config = dict(
    d_model=320,
    experts_per_token=2,
    d_shared_expert=320,
    moe_layers=[0, 1, 2, 3, 4, 5, 6, 7],
    router_score='softmax',
    vocab_size=4096,
    norm='rmsnorm',
    norm_eps=1e-06,
    tie_embeddings=False,
    optimizer='muon_variant',
    grad_clip=1.0,
    batch_tokens=131072,
    train_tokens=893900000,
    dataset='wikipedia_en',
)
Below are experts of layer 5 (counted from 0) of a mixture-of-experts language model. Rows are named router (the router's row for the expert) and show model dimensions 240-279. Each number is 128 + 32 x the weight over its row's rms, rounded and kept within 0 to 255.
After each expert's rows: "comes after" lists some tokens at least twice as common just before its tokens as in all text; "mostly gets" lists some tokens that are sent to it at least half of the time. This comes from a sample of Wikipedia text that the model never trained on. Tokens count by the router's weight.

# expert 8
router [144 147 158 161  93 134 111 128 137 165  96 105 153 141 141 137 116 156 152 126  93 190  89 108 143 159 165 169 141 188 114 170 138 189 157 102  45 157 134 122]
comes after: " ", "%", " |\n\n", " |\n", ")", "See"
mostly gets: " |\n", " |\n\n", " just", "|---|---|---|---|\n", "|---|---|---|---", "|---|---|---|---|---|---|\n"

# expert 7
router [128 141 175 128 105  83 140 181  47 171 135  59 151 137 159  88 151 177 138 100  99 150  89  94 164 149 203 158 122 180 195 180 152 147 142 102  62 179 134 139]
comes after: " ", " in", ",", "|", " January", " November"
mostly gets: "–", " =\n\n", " late", ".\"\n\n"

# expert 60
router [150 174 144 132 125  89 107 151 126 164 131 110  87 161 137  94  70 181 127 131 153 181  83 120 130 155 165 163 121 139  90 160 114 196 174  92  95 153 107 143]
comes after: " was", " is", " were", " be", " are", " been"
mostly gets: " located", " born", " died", "″W", " town", " birth"

# expert 16
router [112 187 197 101 103 102 184 149 115 129 112 117 191 112 160 101 181 136 162 144 133 181  73 117 110 121 175 187  96 190 161 121 134 140 140 129 106 148 127 148]
comes after: " the", " and", "'s", " a", " his", " to"
mostly gets: " se", " re", " b", " dec", " dis", " comm"

# expert 51
router [154 151 120 150 134  81 136 152 109 173 118  92 171  99 195  82 104 143 206 118 105 183  71  84 134 105 154 138  85 137 153 116 143 104 138 125 111 161 144 168]
comes after: " |", " in", " of", ",", ":", "|"
mostly gets: " L", " May", " January", " October", " July", " August"

# expert 33
router [101 158 173 136 129 118 144 125  78 175  68 106 141 127 143  73  94 193 183 137 133 159  98 133 129 114 173 186 149 185 186 126 131 167 125 108  93 147 116 143]
comes after: ",", "\n", "s", ")\n", " |\n", " well"
mostly gets: " and", " &", " or", " but", "',", " while"

# expert 38
router [ 79 169 142 109 167 126 190 138 120 122 159 157 176 115 144 133 101 173 182 129 104  95 121 105 150 179 181 158 162 122 132 141 135 166 142  95  77 141 113 151]
comes after: " a", " m", " an", " the", " p", " n"
mostly gets: " im", " typ", " resp", " meth", "sp", "sych"

# expert 62
router [130 139 173 140 138 100 136 158 113 162  91  99 192 142 185 107 112 182 171 139  91 131 139 109 156 168 158 144  80 166 131 160 135 169  92  82  81 136 150 192]
comes after: " B", " the", " S", " T", " W", ":"
mostly gets: " S", " Sy", " E", " Ly", " Hy", " Cy"

# expert 29
router [104 117 147 122 131 154 178 107 104 144  68 121 183 170 192 131  95 157 175 130 139 168  71 123 147 121 161 181  92 149 156 154 141 173 150 159 120 182  99 155]
comes after: " of", " in", " to", " for", " at", " on"
mostly gets: " its", " their", " the", "er's", ":", " whose"

# expert 25
router [127 152 140 123 146 124 153 111 109 125 108 126 171 148 164 121  80 206 198  67 129 141 105 160 176 176 209 132 105 171 130 120 158 140 129  76  85 171 100 126]
comes after: " ", "1", ".", ".\n\n", " (", " did"
mostly gets: " would", " can", " will", " could", " did", " may"

# expert 14
router [ 63 138 170 152 129  86 196 185  89 147 114 128 121  94 145  88  91 163 207  87  68 141 126 116 153 166 153 145  93 130 105 144 127 143 139  88  97 152 119 127]
comes after: " ", "-", " $", " (", "_{", "/"
mostly gets: "28", "10", "12", "23", " CO", "22"

# expert 42
router [126 147 187 158  76 139 180 160 139 151  75 109 191 118 179 122 110 196 168 115 111 172 112 144 132 169 137 158 104 148 162 142 143 135 146  96 129 153 115 149]
comes after: " |\n", "\n", ")\n", ".\n", "\n\n", ";\n"
mostly gets: "|", "=", "',", "-"

# expert 23
router [106 150 137 117 109  90 163 160 131 151 126 169 176 141 188 114  86 140 191 124 126 208 105 149 176 164 133 179 131 190 155 129  83 154 183 104  90 143 108 164]
comes after: " is", " as", ",", " was", " with", " in"
mostly gets: " a", " an", " became", " Che", " fun", " che"

# expert 63
router [ 55 127 134  88 105 128 143 131 152 128 100 111 166 134 149  89 106 174 150 114  68 149  91 158 186 184 203 128 129 159 156 112 139 176 201 114 107 117 121 131]
comes after: " the", " a", " and", " to", " t", " The"
mostly gets: "′", " th", " fl", " pr", " lead", " contin"

# expert 31
router [142 126 154 108  87  91 147 128 109 168 112  81 151 106 182 117 101 153 167 172 128 153 101 118 148 156 161 178  81 157 102 134 111 157 154 127 112 211 160 147]
comes after: " (", " ", "(", "–", "200", "201"
mostly gets: "ST", "(s", "#", " MF", "Note", " FW"

# expert 30
router [125 127 147 124 151  98 151 177  64 156 120  91 118 110 166 142 160 126 168 134  84 150 100 108 133 124 149 171 145 146 169 107 144 141 123 127  91 163 162 184]
comes after: " H", " R", " K", " J", " W", " M"
mostly gets: " Jones", " Lee", " Kim", " Kenn", " Matt", " Clark"

# expert 26
router [ 82 142 142 162 115  85 132 172  46 205 137 131 171  60 179  92 147 158 167  82 108 146  77 145 171 126 162 151 143 160 147 157 168 143 143 107 100 128 165 169]
comes after: " ", ".", " Mc", "|", "==", " \""
mostly gets: " v", " j", " Rev", " rec", " dem", " rev"

# expert 34
router [133 142 162  96  87 174 161 164 111 167 108  91 145 106 124  91  91 127 144 155  90 113  98 102 170 117 175 171 129 191 135 149 112 126 132  58 101 172 116 142]
comes after: " (", "born", ",", " =\n\n", ".\n\n", "\n\n"
mostly gets: " \\", "born", "а", " born", "и", "е"

# expert 43
router [138 161 174 135 139 120 181 118  76 151 114  94 148 143 135 118  86 183 129 123  82 191 130 126 209 155 134 144  94 132 167 155 113 197 169  97  76 159 110 182]
comes after: ".", ",", ".\n\n", " that", " of", " and"
mostly gets: " that", " The", " which", "The", " where", " when"

# expert 45
router [133 167 118 148 142  94 174 124  74 190  88 113 147 147 159  84 122 172 164 122  84  95 100 136 150 164 132 148 150 147 145 154 145 129 106 122 130 142 136 168]
comes after: " D", " N", " O", " d", " New", "D"
mostly gets: " more", " York", " less", "burgh", " Angeles", " London"

# expert 40
router [ 86 193 131 109 130 130 156 141  80 232 110 116 209  86 137 110 119 166 163 137 114 130  99 127 166 154 197 150 100 138 119 158 141 176 159 126  55 151 137 154]
comes after: " the", " d", " a", " of", " and", " to"
mostly gets: " d", " sl", " bl", " r", " rest", " com"

# expert 58
router [107 155 140 138 136 122 122 160 146 117  79  58 163 100 123 115 129 132 209 131  92 194  81 122 154 147 200 162 114 158 130 131 143 127 146 133 114 133 107 181]
comes after: " |", ",", " P", "-", ":", "|"
mostly gets: " dep", " Phil", " David", " Charles", " William", " Par"

# expert 22
router [ 83 119 150 132 131 144 185 169 105 171 100  99 164 124  92 102 150 186 142  94 110 165  70 146 177 162 180 149  68 112 194 134 103 152 152  97 109 185 106  85]
comes after: " ", " the", " of", " a", " two", " number"
mostly gets: " new", " many", " several", " two", " four", " three"

# expert 39
router [148 157 134 115 135 143 143 146  89 123 115 126 109 135 147 127 128 198 119 153  94 132 103 114 163 150 178 174  87 126 146 161 123 159 137  91 104 120 144 125]
comes after: " the", " \"", " (", "\n\n", " =\n\n", ".\n\n"
mostly gets: "S", "-S", "″E", " region", "ā", "/s"

# expert 28
router [108 114 167 139 149 140 186  88 131 143  84  94 183 119 151  95 120 153 199 185 111 162 121 109 203 124 132 176 150 142 122 133 138 176 136  88  63 125 115 118]
comes after: "0", ")", "1", "2", "%", "3"
mostly gets: " |", "°N", ";"

# expert 12
router [ 92 144 177 166 100  85 138 122 105 156 126  91 124 112 167  96 104 166 181 103  91 140  88 160 122 166 150 136 111 183 164  94 153 161 160 141 103 116 123 170]
comes after: " ", "A", "E", "I", "O", "R"
mostly gets: " Championship", "BC", " Cup", " Division", " Championships", "ER"

# expert 41
router [142 162 139 144 107  91 133 132  98 124  61 134 166  89 158 105  92 145 190  63 139 183  97  91 158 162 193 162  61 167 153 158 130 186 149 107  97 175 152 152]
comes after: ".", " ", "–", ",", " where", ":"
mostly gets: " they", " They", " It", " she", "He", " he"

# expert 19
router [ 99 159 141 116 133 150 191 121 125 150 120 104 144 107 180  84 113 196 127 106  85 114 118 168 187 156 177 153 123 171 146 121  93 130 179 104  92 185 109 111]
comes after: " ", "2", "ouch", " cal", " Mar", "00"
mostly gets: "c", " t", " ac", "-c", " Ac", " enc"

# expert 53
router [120 143 192 127 122 132 148 135 118 174 129 106 167 101 155 130 107 141 156 145 124 120  68 104 152  99 184 127  90 160 112 158 128 183 181 125  79 152 120 120]
comes after: " |", "-", " •", "|", ":", "°N"
mostly gets: "°N", "″E", " MPC", " UTC", " JPL", " •"

# expert 32
router [141 192 159  97  82 109 179 134 135 147  92 109 116 121 154  90  98 152 172 150 126 162  84 141 204 139 168 159 118 153 164 160 147 136 196  96 131 209 133 121]
comes after: "201", "200", "–", "202", "199", "198"
mostly gets: " football", " Brazil", " FW", " career", " Olymp", " professional"

# expert 46
router [134 148 177 106 117 152 152 120 102 146  83  73 139 113 119 102  66 186 152 135 129 148  86 100 149 175 211 162 113 173 117 141 158 157 138  90 106 186 169 186]
comes after: " ", "201", "200", "202", "′", "\n\n"
mostly gets: "°E", "°W", " classification", " century", "Personal", " ISBN"